Experts of a small language model.
Size: 10 layers, width 384, vocabulary 16384.
Experts: 128 experts in each of 8 layers, 80 squared ReLU neurons an expert, a shared expert of 128 neurons.
Training: a variant of Muon for the experts, 4183 steps.
Below are experts of layer 7 (counted from 0) of a mixture-of-experts language model. Rows are named router (the router's row for the expert), up (a neuron's input weights, with its number), down (a neuron's output weights, with its number) and show model dimensions 128-255. Each number is 50 + 10 x the weight over its row's rms, rounded and kept within 0 to 99.
After each expert's rows: "comes before" lists some tokens at least twice as common just after its tokens as in all text; "mostly gets" lists some tokens that are sent to it at least half of the time. This comes from a sample of Wikipedia text that the model never trained on. Tokens count by the router's weight.

# expert 103
router:47 56 71 57 48 33 38 38 61 45 50 61 63 37 20 37 48 56 21 47 60 46 46 43 58 48 44 64 50 54 49 57 51 35 72 64 57 41 77 47 47 50 61 51 39 73 40 31 51 55 48 41 76 46 40 60 42 48 34 55 51 40 59 54 40 60 61 54 42 40 24 38 45 42 60 52 38 53 63 44 51 41 49 76 44 53 60 62 61 53 51 49 47 35 50 40 40 46 55 44 46 68 43 39 44 48 44 61 47 60 62 56 34 45 58 58 44 44 51 43 35 39 67 51 58 56 53 49
up0:57 42 64 50 41 47 57 32 71 43 50 57 53 62 71 52 49 59 61 51 48 43 54 46 48 37 47 58 62 28 55 46 62 60 28 49 37 57 36 48 43 55 49 57 53 40 56 50 58 61 44 43 54 50 45 55 53 56 53 59 50 46 48 54 59 25 51 75 47 71 49 43 52 39 63 58 40 37 46 44 63 61 52 34 61 39 51 59 44 39 62 64 61 50 41 35 41 45 49 47 46 38 47 55 51 49 58 49 33 55 57 51 53 52 55 53 63 36 49 44 41 63 58 67 53 40 60 43
down0:45 43 57 42 36 34 59 44 42 33 55 63 55 51 47 64 53 31 59 50 36 54 57 42 47 51 66 45 56 33 57 47 74 56 39 51 40 53 50 41 42 68 51 54 40 52 40 54 47 37 44 63 53 48 48 46 52 55 42 46 51 50 48 27 45 32 60 38 49 39 52 56 74 35 41 51 35 64 51 51 56 55 55 53 54 51 46 44 43 41 52 46 33 51 46 67 41 55 43 67 52 45 34 35 44 49 39 51 76 64 43 53 56 37 37 54 62 61 41 58 52 54 48 34 38 45 62 54
comes before: "==", "The", "In", "===", "On", "19"
mostly gets: " \"", ".\n\n", " =\n\n", "\".\n\n", "(", ").\n\n"

# expert 55
router:54 48 44 43 49 50 43 46 59 64 58 50 57 42 62 66 38 58 59 54 48 32 30 37 60 59 73 57 53 40 60 56 48 50 62 40 53 27 35 50 33 58 50 73 43 50 63 47 50 59 61 42 48 68 46 39 39 49 49 44 71 62 55 48 55 51 34 42 47 57 51 52 57 35 51 44 32 61 51 50 61 51 63 46 33 48 54 65 68 59 66 59 53 35 55 38 40 63 65 52 46 42 43 49 43 47 52 52 41 50 46 46 41 54 67 45 44 56 38 53 54 46 59 45 55 55 46 77
up0:61 57 62 60 51 27 33 52 58 50 35 34 55 53 46 44 49 33 53 51 39 22 59 51 53 51 50 60 63 47 51 54 65 60 43 59 44 55 49 54 53 49 52 49 41 51 35 50 49 49 47 46 49 51 45 57 36 34 53 27 49 77 42 50 59 53 73 76 48 57 44 62 43 35 43 51 65 43 47 30 40 49 40 26 51 53 56 49 31 60 54 28 24 54 70 48 50 55 59 56 56 45 58 62 51 49 49 37 42 64 46 56 46 57 43 38 56 46 40 37 57 47 72 28 52 46 63 57
down0:40 47 43 58 36 40 50 41 54 54 62 57 60 44 58 65 45 49 52 48 53 66 66 22 63 50 57 31 49 36 55 57 41 46 36 44 32 33 29 50 40 54 50 49 40 44 44 51 65 64 56 51 42 65 43 59 58 38 43 47 45 46 29 48 41 31 61 41 61 45 56 57 59 57 43 65 52 35 43 58 32 45 57 61 51 52 54 50 33 44 61 51 60 51 48 45 49 49 48 49 55 25 54 40 40 47 42 51 38 62 61 52 30 50 63 73 57 64 63 49 44 69 58 35 50 41 45 54
comes before: ":", "\n", "-", "=", " •", " /"
mostly gets: " Preceded", " Total", "Scientific", " Website", " Species", " Phylum"

# expert 76
router:34 41 41 46 43 64 50 44 72 57 60 54 44 27 43 54 35 46 38 52 75 60 40 54 59 58 46 67 68 34 53 63 59 51 50 30 57 62 44 42 48 58 59 46 45 40 46 57 53 41 45 53 48 55 53 45 35 49 58 48 64 49 59 73 32 49 52 57 51 57 51 56 61 50 49 57 46 64 37 44 38 41 52 32 42 61 58 39 55 45 48 74 47 57 38 47 42 48 59 60 57 52 30 37 28 57 48 47 66 48 45 44 30 33 55 34 40 63 44 53 53 43 44 51 55 40 52 56
up0:45 56 46 57 49 37 36 51 66 59 61 42 53 49 53 35 47 39 65 36 56 45 53 62 51 63 66 50 40 45 35 41 43 48 42 50 61 48 52 48 49 42 62 53 59 51 45 61 56 45 35 53 52 51 59 62 47 44 42 52 48 51 40 41 60 55 45 33 44 58 60 39 43 48 62 41 59 69 37 63 43 52 26 59 33 38 76 48 54 49 41 58 68 60 42 49 57 55 68 43 82 78 53 63 53 35 42 60 44 47 61 58 38 61 60 36 56 54 46 59 51 53 47 45 66 58 54 49
down0:62 40 55 53 54 42 52 43 48 49 45 40 41 59 44 41 33 51 68 38 54 49 52 68 70 53 42 48 40 76 50 51 48 57 55 33 51 51 55 52 52 53 42 37 57 46 46 53 52 52 35 55 65 47 31 45 26 44 57 64 78 45 36 72 67 61 69 50 54 47 59 45 70 51 42 48 54 25 40 33 44 47 40 48 53 48 36 51 48 50 52 51 42 53 65 57 70 43 56 44 50 55 61 47 53 52 50 52 48 42 40 55 58 50 44 36 74 70 30 59 59 41 39 23 42 35 43 48
comes before: "The", " =\n\n", "-", "==", "\n\n", "==="
mostly gets: " =\n\n", "Scientific", ".\n\n", "\n\n", " ===\n", "="

# expert 73
router:44 73 47 58 56 53 49 49 44 59 49 39 51 64 39 54 58 52 46 51 45 40 64 44 45 37 54 59 53 38 51 59 60 36 47 41 54 53 45 49 30 34 69 62 42 52 51 38 58 42 56 41 36 40 78 58 39 52 60 48 58 61 36 52 51 41 42 49 55 39 55 44 44 48 57 35 47 37 49 31 36 51 56 45 45 63 66 51 35 54 51 60 59 63 59 49 44 36 47 57 46 51 44 52 31 37 48 49 52 56 56 58 25 35 56 47 58 41 31 63 39 38 44 51 44 29 57 56
up0:53 49 51 56 45 50 59 52 33 34 39 50 43 52 37 45 42 52 53 48 40 63 46 47 52 50 43 52 37 33 42 56 60 69 50 40 46 47 65 44 49 44 58 65 43 58 69 60 74 39 54 55 57 60 48 67 47 35 42 59 41 62 73 54 36 39 63 46 33 47 43 39 36 63 42 55 32 25 56 44 43 50 54 50 44 38 59 41 57 46 64 30 59 40 45 54 55 52 48 51 56 62 40 44 58 53 46 43 62 49 53 56 47 55 56 59 32 56 44 42 55 44 53 49 45 36 46 32
down0:44 57 42 47 76 22 40 40 34 42 41 47 42 52 35 54 49 66 65 55 36 53 54 39 51 55 44 56 42 48 57 38 66 63 47 71 46 69 22 45 45 48 38 50 64 63 58 49 53 65 51 42 48 57 44 47 40 57 57 55 70 54 32 53 47 58 44 44 48 64 49 38 38 54 58 36 42 45 60 39 43 58 46 62 33 51 63 71 71 49 51 48 59 52 45 61 64 59 33 41 43 60 57 46 52 51 54 48 34 44 58 49 50 32 65 46 55 54 49 45 46 72 59 51 43 28 58 42
comes before: "-", "|", " ", "20", "19", "==="
mostly gets: "\"\n", " |\n\n", ")\n", ").\n", ".\n", " Succeeded"

# expert 49
router:57 48 46 43 43 52 34 57 53 58 56 47 54 43 49 44 60 58 46 41 39 36 44 49 66 39 71 59 72 53 35 51 50 41 41 56 42 54 49 53 30 43 48 45 46 36 60 36 52 46 44 51 60 56 70 51 53 64 38 47 52 50 49 46 53 50 56 46 52 45 47 49 55 28 50 48 36 44 52 54 52 52 49 51 54 35 43 44 48 52 55 44 37 55 49 57 45 47 54 61 56 52 78 49 29 48 60 48 48 37 46 51 44 44 35 41 51 54 47 65 44 69 57 57 61 51 58 42
up0:50 55 49 53 55 51 51 50 59 44 48 45 42 52 49 30 53 47 68 51 73 46 60 50 67 40 55 35 66 46 44 52 47 48 35 44 69 65 57 25 58 65 48 55 60 56 44 44 51 57 63 52 44 61 53 45 36 43 51 52 46 56 60 36 44 51 45 63 55 47 57 40 49 42 51 66 48 48 65 37 28 50 60 54 41 52 53 57 56 48 48 31 47 74 47 47 52 53 58 54 42 48 53 52 57 46 33 45 31 64 43 41 64 37 49 59 52 38 46 32 56 60 28 49 59 41 49 60
down0:46 50 72 60 54 49 56 73 53 45 30 50 60 57 37 44 49 53 52 64 42 49 59 42 62 65 57 43 45 49 33 51 53 38 45 42 54 49 57 35 66 54 70 45 61 60 57 53 39 58 48 40 43 42 43 36 55 51 59 54 54 49 49 40 36 49 43 31 60 49 49 82 39 42 57 62 51 30 52 49 47 49 52 45 30 48 67 44 56 44 48 48 55 55 60 51 38 46 57 23 43 41 42 62 57 43 40 44 54 59 50 37 31 52 52 48 57 50 41 33 33 48 53 59 58 59 68 49
comes before: " ", " \"", "|", " —", "00", " USA"
mostly gets: " —;", " @", " vs", " near", " reaching", "″N"

# expert 96
router:52 49 48 34 46 51 37 47 63 56 45 50 59 61 54 44 38 30 42 52 37 49 58 46 50 62 44 55 42 43 42 51 32 54 43 36 45 36 54 38 55 47 42 57 67 38 40 39 52 46 53 42 61 64 51 40 67 66 45 52 39 37 50 48 49 62 85 56 47 45 42 44 47 46 53 48 51 55 69 59 54 39 39 42 44 53 51 39 50 58 51 53 41 61 41 46 58 51 41 50 30 68 54 42 45 37 67 35 49 43 36 44 47 50 46 42 35 55 48 65 59 42 35 29 64 45 63 49
up0:68 57 52 52 53 63 57 45 53 53 50 74 32 43 44 39 51 55 53 59 58 41 42 53 45 63 62 69 45 65 62 45 43 57 54 44 37 57 37 30 44 38 58 55 57 48 48 67 60 33 48 53 54 56 52 52 46 50 43 41 51 48 68 41 46 42 46 53 52 49 53 54 56 65 46 68 58 44 53 49 53 36 34 64 59 58 37 47 67 37 39 57 22 50 64 59 37 46 50 45 49 56 32 47 63 61 38 46 31 49 39 25 51 54 54 59 46 38 38 37 40 59 63 54 47 40 49 41
down0:47 36 51 58 34 55 52 42 45 57 65 47 24 50 68 52 35 26 52 46 55 49 62 50 47 51 55 53 52 50 44 47 64 53 66 41 43 47 63 42 52 72 72 43 50 54 50 42 51 53 56 69 68 66 46 48 53 34 49 60 60 39 55 43 55 60 59 45 56 52 64 67 37 47 37 51 51 39 33 51 38 54 62 31 54 27 49 38 33 37 39 57 41 31 48 67 62 50 45 51 51 60 46 60 48 55 38 56 48 55 47 58 55 68 45 52 48 50 51 44 54 34 46 54 48 48 53 59
comes before: " the", " a", " been", " an", " its", " no"
mostly gets: " has", " have", " had", " since", " having", " under"

# expert 89
router:38 33 37 45 47 53 35 40 33 37 57 45 58 50 39 56 36 52 43 40 41 41 51 42 63 23 39 46 24 58 49 55 45 48 51 52 68 40 28 48 27 52 45 65 45 49 40 63 43 51 43 32 47 48 41 53 59 60 62 51 67 55 80 60 36 62 48 50 47 53 56 50 54 50 55 52 48 48 65 39 61 33 56 67 57 65 53 83 68 58 55 39 50 51 47 53 47 58 53 60 44 56 54 39 45 42 49 61 63 49 63 42 60 52 71 50 42 43 49 45 60 69 51 30 75 43 48 61
up0:34 55 64 51 48 53 55 51 42 60 38 48 34 51 46 60 52 37 41 45 48 37 48 60 45 42 36 38 39 48 30 44 44 64 50 37 39 62 26 51 41 57 41 36 56 39 60 32 56 49 41 32 63 55 48 18 57 35 43 63 54 53 53 40 60 47 57 46 49 33 55 59 49 49 32 57 60 46 49 41 56 58 68 33 48 59 47 55 62 41 41 46 48 46 61 62 58 24 57 62 60 47 45 62 69 50 44 70 40 37 67 46 67 56 65 49 52 42 50 40 45 60 48 47 54 56 52 36
down0:42 59 63 51 60 42 40 32 39 65 22 57 39 57 51 46 56 52 50 44 40 54 54 51 46 67 31 37 55 51 40 45 31 59 49 47 43 74 52 38 67 49 41 45 61 48 48 58 52 38 60 44 30 63 77 56 50 47 50 54 50 66 57 42 52 36 41 71 44 56 36 49 41 52 52 52 39 65 56 40 54 33 51 48 50 49 29 44 58 45 41 59 51 34 60 43 62 44 55 44 37 37 54 49 53 60 35 68 45 59 63 51 63 51 49 45 43 60 40 49 45 29 38 51 63 41 35 48
comes before: "19", "20", "0", "10", "1", "18"
mostly gets: " −", " £", " age", " $", " households", " population"

# expert 3
router:48 51 67 43 39 29 53 36 46 57 68 56 59 57 50 48 44 55 51 47 37 41 65 61 47 38 57 39 45 41 54 36 56 57 54 53 34 57 55 63 41 48 54 57 51 52 54 47 51 27 62 37 39 51 35 48 60 76 58 44 56 52 57 45 50 46 65 49 48 27 51 53 40 36 69 48 43 44 56 41 51 58 43 44 51 46 58 45 63 58 57 54 40 50 56 60 61 41 48 63 54 53 41 50 51 56 40 51 36 43 48 54 51 56 54 43 58 45 47 63 54 61 49 54 47 41 50 65
up0:39 57 72 58 53 50 56 46 36 66 69 52 40 36 66 38 51 53 50 46 50 34 64 61 46 74 57 49 52 67 47 36 52 64 55 55 46 45 58 35 44 64 53 41 51 66 50 41 50 59 54 34 46 46 53 50 35 55 59 57 52 59 31 69 48 36 65 43 47 37 42 50 49 61 64 58 46 63 44 46 60 32 45 47 63 50 42 49 49 54 51 51 51 44 45 44 64 50 64 69 62 41 52 39 57 29 36 44 36 59 54 48 46 43 43 54 53 61 30 37 56 46 40 49 51 50 40 44
down0:56 50 64 59 26 56 66 35 49 58 55 40 42 42 52 54 39 55 31 24 60 57 44 58 59 51 61 47 46 66 52 58 57 67 55 44 72 48 39 48 51 46 44 61 44 60 36 59 77 33 59 60 49 48 39 57 40 57 39 63 50 58 58 44 67 57 48 58 36 35 54 61 46 51 53 60 22 37 57 72 54 39 48 53 53 49 49 25 44 45 36 64 47 62 45 64 44 54 60 47 44 35 51 62 53 57 40 36 56 34 63 53 55 58 37 50 47 60 41 50 54 42 60 42 61 55 40 62
comes before: " |", " |\n", " ", " ==\n", "|", "==\n"
mostly gets: " %", " Votes", "|---|---|---|---|---|---|\n", " ±%", " Notes", " Candidate"

# expert 111
router:46 54 51 45 45 50 55 64 68 66 56 58 53 45 58 63 53 48 43 46 50 62 52 36 55 50 69 67 70 43 54 62 58 41 35 35 52 41 30 46 46 52 44 60 49 53 50 50 48 41 58 48 59 56 67 52 37 42 39 47 57 54 46 46 39 44 44 40 64 58 43 49 73 51 59 39 34 58 41 41 73 49 69 36 56 56 42 48 51 69 58 71 39 46 58 41 45 38 55 65 28 35 58 68 31 62 57 52 57 59 44 47 49 34 37 45 37 66 34 60 56 39 48 40 54 47 66 55
up0:43 45 61 34 50 36 54 42 51 40 57 62 52 34 46 50 34 48 53 60 48 51 48 33 56 53 42 50 37 51 58 62 43 44 48 62 52 20 24 66 54 48 35 36 48 54 58 59 44 66 37 35 54 60 67 58 34 50 36 28 45 59 39 50 61 72 50 44 39 37 60 64 35 57 57 53 46 55 62 41 55 69 65 59 46 82 39 48 52 29 32 50 40 57 51 40 58 35 43 36 47 46 64 41 56 48 46 59 54 44 49 53 39 31 49 18 58 54 54 51 40 48 52 51 48 54 55 44
down0:50 33 39 39 27 36 44 59 69 52 47 56 46 29 46 32 51 60 41 33 35 63 60 62 52 49 76 51 64 66 40 37 47 48 59 47 36 39 57 49 51 30 57 49 49 69 43 45 44 54 61 50 45 48 50 63 53 50 43 70 51 66 50 53 58 58 47 57 51 54 57 43 49 34 52 46 62 38 37 36 37 52 83 49 62 54 41 43 51 55 47 49 47 48 46 60 53 53 67 41 55 32 63 61 49 45 45 46 30 64 33 36 50 65 46 49 55 53 36 64 47 47 52 46 42 45 56 43
comes before: ":", "\n", "–", " –", " by", "):"
mostly gets: " Genus", " Species", " Phylum", " Website", " Succeeded", " Animalia"

# expert 16
router:57 69 38 43 56 65 48 42 50 54 57 48 61 53 48 39 48 52 53 52 45 57 79 48 29 59 36 43 45 45 48 39 45 34 43 58 54 52 68 49 54 63 63 54 48 52 44 41 40 51 51 27 56 42 58 48 26 41 57 38 38 58 43 54 55 49 73 52 60 67 50 51 39 42 57 66 34 50 47 45 51 42 67 66 29 65 64 56 59 43 53 38 54 56 57 71 38 60 51 59 53 67 38 51 45 37 58 41 65 59 65 53 51 50 59 68 53 37 30 49 35 45 64 51 46 51 56 50
up0:53 44 39 64 61 50 54 47 57 31 60 62 50 75 62 41 39 57 58 37 42 51 67 68 57 54 54 42 42 58 54 46 52 60 34 70 40 44 40 56 53 67 50 51 42 51 53 60 38 37 47 48 41 43 59 48 52 67 46 53 46 35 54 36 32 51 49 32 46 40 63 56 49 53 46 48 50 51 66 43 62 54 58 51 67 54 42 25 54 24 59 54 56 63 49 56 48 56 26 60 54 48 52 54 45 71 37 38 43 37 47 50 63 38 56 32 60 45 43 59 34 55 62 51 65 43 65 48
down0:58 49 44 46 59 23 55 74 29 43 45 60 48 38 60 68 43 74 43 40 50 56 54 49 71 55 45 32 50 49 53 36 47 66 41 47 59 50 38 51 47 59 43 70 55 46 48 58 38 39 42 33 35 37 41 53 44 60 55 55 52 49 60 41 41 46 57 50 34 69 36 38 49 61 32 56 53 50 45 41 55 51 50 56 47 50 60 49 49 44 51 60 63 49 29 57 56 49 49 44 53 49 56 55 58 42 47 47 36 52 55 34 42 53 54 73 85 49 61 63 44 49 54 32 70 59 56 64
comes before: "-", "==", "|", "The", "===", "In"
mostly gets: ".\n", ".\n\n", " co", " ===\n", "\"\n", ";\n"

# expert 1
router:30 30 50 54 48 49 29 66 65 64 34 47 60 37 53 38 45 57 56 32 51 40 49 33 50 43 66 50 61 52 40 44 46 40 59 46 53 60 62 53 49 31 60 64 43 47 56 27 53 42 62 45 51 34 58 51 60 55 56 52 46 54 44 42 34 25 39 58 41 55 45 46 46 42 49 51 25 49 56 60 54 29 40 64 45 53 53 54 41 47 48 62 55 56 32 44 38 26 49 47 42 34 64 58 37 36 51 43 51 39 59 30 50 58 29 61 41 49 54 56 44 42 67 49 65 47 50 53
up0:43 49 50 43 63 53 41 59 47 59 52 53 68 57 33 47 27 55 45 33 44 61 70 44 50 48 63 40 41 40 47 38 48 67 47 38 49 65 29 59 44 49 59 59 42 41 52 47 36 57 56 55 46 54 21 58 52 42 64 46 39 45 48 67 47 53 48 55 33 49 56 50 44 60 60 54 61 43 38 72 45 57 43 34 52 56 60 65 52 41 51 43 67 39 53 53 41 68 50 41 63 35 62 50 48 66 54 31 44 43 50 47 38 65 51 59 54 51 38 61 47 60 36 55 48 57 43 55
down0:46 69 43 55 53 51 47 62 52 66 57 41 43 47 63 61 51 64 55 39 69 43 68 42 43 32 47 45 31 39 65 63 46 51 51 35 48 61 47 47 43 75 41 40 47 44 40 42 46 53 36 36 47 54 58 36 52 56 58 42 65 50 37 69 47 52 48 50 44 54 43 48 55 58 42 41 59 67 52 43 39 58 62 34 57 48 53 43 30 38 54 50 42 43 44 53 49 57 79 58 42 46 58 34 45 54 42 32 47 53 42 58 23 56 55 62 33 53 36 32 37 52 58 30 48 45 64 55
comes before: " ", " $", " —", " −", " P", " L"
mostly gets: "'\n", "\":", "',", " |", " ", " -"

# expert 85
router:43 50 54 48 49 52 36 52 53 46 50 63 53 64 61 49 44 23 54 49 63 51 50 51 52 48 58 53 29 39 26 43 55 54 44 48 42 50 38 67 48 51 49 32 62 47 62 51 45 73 49 67 54 58 47 48 55 56 51 47 31 46 42 51 55 67 71 52 47 34 43 52 67 48 58 49 56 66 53 44 56 52 52 66 43 53 34 51 34 65 44 27 48 45 47 43 53 45 31 36 35 55 56 42 49 44 59 40 52 46 42 46 59 52 61 35 44 75 61 60 69 53 36 44 58 29 36 42
up0:42 40 45 45 46 55 68 47 57 59 57 38 57 41 37 38 53 45 48 54 30 51 38 31 44 44 50 23 48 54 50 44 46 53 51 41 60 54 83 39 77 31 59 49 50 45 60 59 50 57 54 58 74 38 55 50 66 34 67 50 40 46 62 58 43 65 60 42 46 41 46 52 50 46 48 29 54 52 60 39 27 49 41 55 43 39 51 40 53 46 47 58 70 58 57 43 55 58 41 61 42 56 45 47 59 51 63 50 29 50 59 52 50 61 34 45 32 62 51 40 36 55 50 24 66 40 58 46
down0:44 59 37 37 43 34 53 43 68 48 51 53 72 47 43 38 65 31 49 25 53 52 50 55 49 58 58 60 51 57 48 43 38 39 57 42 52 54 54 64 59 50 51 45 66 50 62 67 36 49 52 42 69 29 44 68 62 50 58 45 44 66 56 54 52 33 49 52 51 46 48 46 45 63 50 48 54 55 45 57 52 41 53 56 39 49 33 44 54 46 42 50 50 60 37 67 50 45 33 63 45 55 66 63 60 45 61 52 56 55 41 48 56 50 63 48 28 44 56 55 48 52 50 81 75 38 39 40
comes before: " the", " he", " a", " it", " his", " they"
mostly gets: " where", " when", " because", " while", " although", " what"

# expert 83
router:60 45 55 55 44 55 51 42 55 52 39 31 61 50 27 50 58 55 47 50 44 37 50 61 57 36 51 45 38 72 50 45 46 40 43 55 49 60 45 48 42 29 56 69 48 43 36 60 45 41 51 44 51 32 71 51 65 58 52 57 68 50 77 38 38 57 50 57 44 68 49 49 50 52 49 48 38 25 52 56 46 44 57 55 65 62 48 59 54 72 64 56 36 60 38 59 48 48 64 60 54 41 60 60 29 43 43 49 72 62 50 49 42 47 43 44 47 38 39 71 38 72 53 51 48 59 53 54
up0:70 63 38 53 44 47 43 41 53 27 40 46 54 52 49 55 47 49 45 52 29 51 71 63 37 59 44 59 51 55 49 45 43 47 64 56 50 39 56 51 40 52 75 69 29 50 66 36 46 42 54 44 66 62 49 63 59 52 46 59 44 44 59 41 48 37 52 58 52 47 62 35 36 45 40 48 43 59 51 51 51 50 44 48 56 48 55 57 46 56 49 58 33 37 49 43 59 52 54 40 66 52 27 35 43 70 52 58 44 45 54 51 23 30 54 58 42 51 46 51 51 70 57 42 47 51 55 44
down0:53 62 57 29 60 48 57 58 50 58 56 44 56 49 60 61 49 55 63 46 34 39 56 43 67 52 66 55 28 48 41 64 49 64 48 51 60 42 44 49 37 44 64 60 64 44 55 44 56 59 53 34 39 61 61 40 53 56 63 49 44 53 58 51 48 60 30 44 50 42 38 74 45 58 48 52 60 63 53 40 44 64 49 63 50 50 75 58 73 58 57 55 52 47 45 54 53 33 36 54 45 50 27 45 56 42 53 37 53 51 49 64 51 55 40 48 44 33 48 45 63 47 58 54 55 61 48 69
comes before: "1", "0", "2", "19", "3", " |"
mostly gets: "°", "–‍", " −", " ", "^{(", "–"

# expert 51
router:46 61 62 56 42 38 44 51 36 63 60 48 50 34 44 37 44 49 58 33 51 45 68 37 60 47 46 60 54 36 47 55 38 61 46 62 44 62 55 55 51 36 77 68 63 29 61 36 53 48 48 34 67 51 43 55 52 66 47 38 51 47 38 38 45 43 48 63 48 47 37 52 40 58 41 51 51 48 58 64 44 38 33 58 45 50 62 63 51 45 51 61 42 57 51 55 40 26 46 42 53 45 34 60 37 50 50 47 55 31 51 53 29 55 57 69 44 53 42 38 56 35 57 55 52 44 58 63
up0:65 47 40 58 51 46 65 44 48 45 35 46 55 36 74 45 37 56 37 42 45 51 54 53 59 73 65 38 46 40 59 49 55 58 45 66 61 46 57 32 43 44 50 61 26 50 57 35 47 59 58 55 66 47 41 41 55 38 52 43 66 43 55 58 36 48 42 36 41 59 50 45 70 66 42 45 55 53 53 43 50 52 62 47 50 50 54 59 44 51 40 49 47 48 52 68 49 51 52 60 61 40 65 34 56 45 46 51 36 43 30 64 46 37 46 53 40 61 53 64 40 61 36 60 51 55 44 62
down0:48 31 38 59 46 48 57 38 51 42 49 34 43 41 48 69 46 56 79 62 56 39 42 43 52 65 55 45 37 34 54 46 38 47 39 50 48 49 46 36 40 45 54 47 49 47 40 58 47 81 54 62 44 28 43 35 42 53 67 73 52 39 48 49 44 45 44 49 37 42 59 54 42 51 36 24 47 49 42 55 54 52 49 51 56 63 54 51 52 63 52 43 41 51 44 45 54 59 35 30 47 51 59 48 43 47 65 28 49 78 50 48 41 53 51 63 40 22 52 44 48 42 44 45 44 33 43 37
comes before: " ", " |", " Futures", " W", " Clay", " L"
mostly gets: "\":", " Futures", " Racing", " |", " Preceded", ");"

# expert 6
router:50 46 54 26 39 51 71 36 39 62 49 51 45 31 54 63 44 55 43 37 44 21 40 58 61 58 54 46 42 56 69 53 41 50 48 56 53 54 37 44 34 51 55 62 41 55 46 38 47 40 64 36 59 39 55 47 39 51 50 56 59 45 61 46 49 53 47 44 51 50 60 43 55 62 53 47 42 23 42 37 74 59 54 44 66 42 49 63 66 56 60 53 57 47 58 55 62 46 50 49 43 55 54 43 26 35 46 39 56 60 47 63 53 40 43 51 48 56 40 59 66 51 57 44 46 45 49 55
up0:52 55 50 56 53 49 55 44 42 60 71 42 39 65 43 38 47 51 45 69 48 35 30 56 58 54 25 27 61 51 51 66 43 57 59 49 49 33 61 36 38 50 61 46 35 37 59 65 42 49 50 46 64 61 47 45 62 32 50 50 46 60 43 47 54 38 32 54 49 54 32 62 60 49 32 55 61 59 45 57 44 28 53 34 41 40 31 31 52 49 46 52 59 40 57 54 55 41 52 61 44 51 88 55 55 53 54 43 26 63 62 37 36 56 50 49 31 34 66 49 57 41 57 48 52 44 52 35
down0:54 37 47 54 54 50 70 30 65 46 34 49 60 57 39 62 36 56 43 45 28 47 31 65 51 56 37 61 53 56 53 40 51 41 43 43 53 37 45 50 56 61 30 56 57 41 54 66 46 74 56 50 49 38 72 61 46 48 63 54 48 52 48 34 45 36 54 41 56 56 45 53 56 69 52 38 48 51 61 39 39 56 45 48 46 38 46 63 38 54 50 54 43 57 52 67 36 43 53 45 64 42 32 42 56 57 36 46 51 52 44 34 35 58 46 37 57 60 66 55 52 39 40 51 35 55 57 46
comes before: ":", "0", "==\n", "\n", "-", " Class"
mostly gets: "Scientific", "See", " Phylum", " Animalia", " Apps", "History"

# expert 39
router:51 59 48 69 45 55 37 48 59 34 54 62 59 48 52 60 45 48 59 46 45 45 30 52 42 38 56 48 52 56 35 60 47 45 52 63 59 52 50 50 33 26 58 58 49 46 55 39 58 45 43 40 56 60 51 43 54 50 45 41 45 54 50 43 55 42 48 49 36 40 49 65 44 39 65 41 39 47 43 45 50 36 56 66 47 41 46 47 29 38 55 51 46 39 68 53 53 56 64 66 25 52 46 43 48 39 55 57 58 45 59 52 22 51 49 56 48 33 42 56 52 41 56 42 67 61 56 59
up0:43 49 53 54 46 48 47 61 74 45 45 56 50 53 57 40 46 73 53 37 46 50 76 71 51 58 41 51 37 44 57 37 38 48 55 52 60 55 41 40 39 53 57 51 53 39 58 42 39 58 45 54 53 52 44 43 61 67 49 44 59 40 60 40 49 47 52 64 60 32 57 64 37 52 43 60 67 55 41 52 59 34 44 37 22 48 73 45 54 48 48 50 50 51 42 48 62 40 38 39 45 43 46 39 53 49 47 39 43 37 78 43 62 58 60 71 38 42 48 53 62 50 63 37 65 38 54 50
down0:63 56 20 50 67 50 45 55 60 63 59 61 49 40 62 56 58 40 53 42 46 38 44 63 51 66 79 58 45 47 58 61 59 42 49 54 29 52 67 39 46 52 55 52 36 33 50 50 49 46 49 47 42 58 48 60 45 55 30 55 37 65 47 38 46 41 48 42 62 59 46 54 47 60 54 50 50 38 70 61 49 53 62 62 68 45 42 37 56 47 56 42 22 59 65 45 53 23 55 55 65 49 36 43 59 51 58 39 61 43 29 54 50 54 30 54 44 53 41 52 48 54 39 48 44 53 45 57
comes before: " ", "-", "|", " \"", " |\n", " Nominated"
mostly gets: " Nominated", "\":", "|---|---|---|\n", " vocals", "|---|---|---|---|\n", "\";"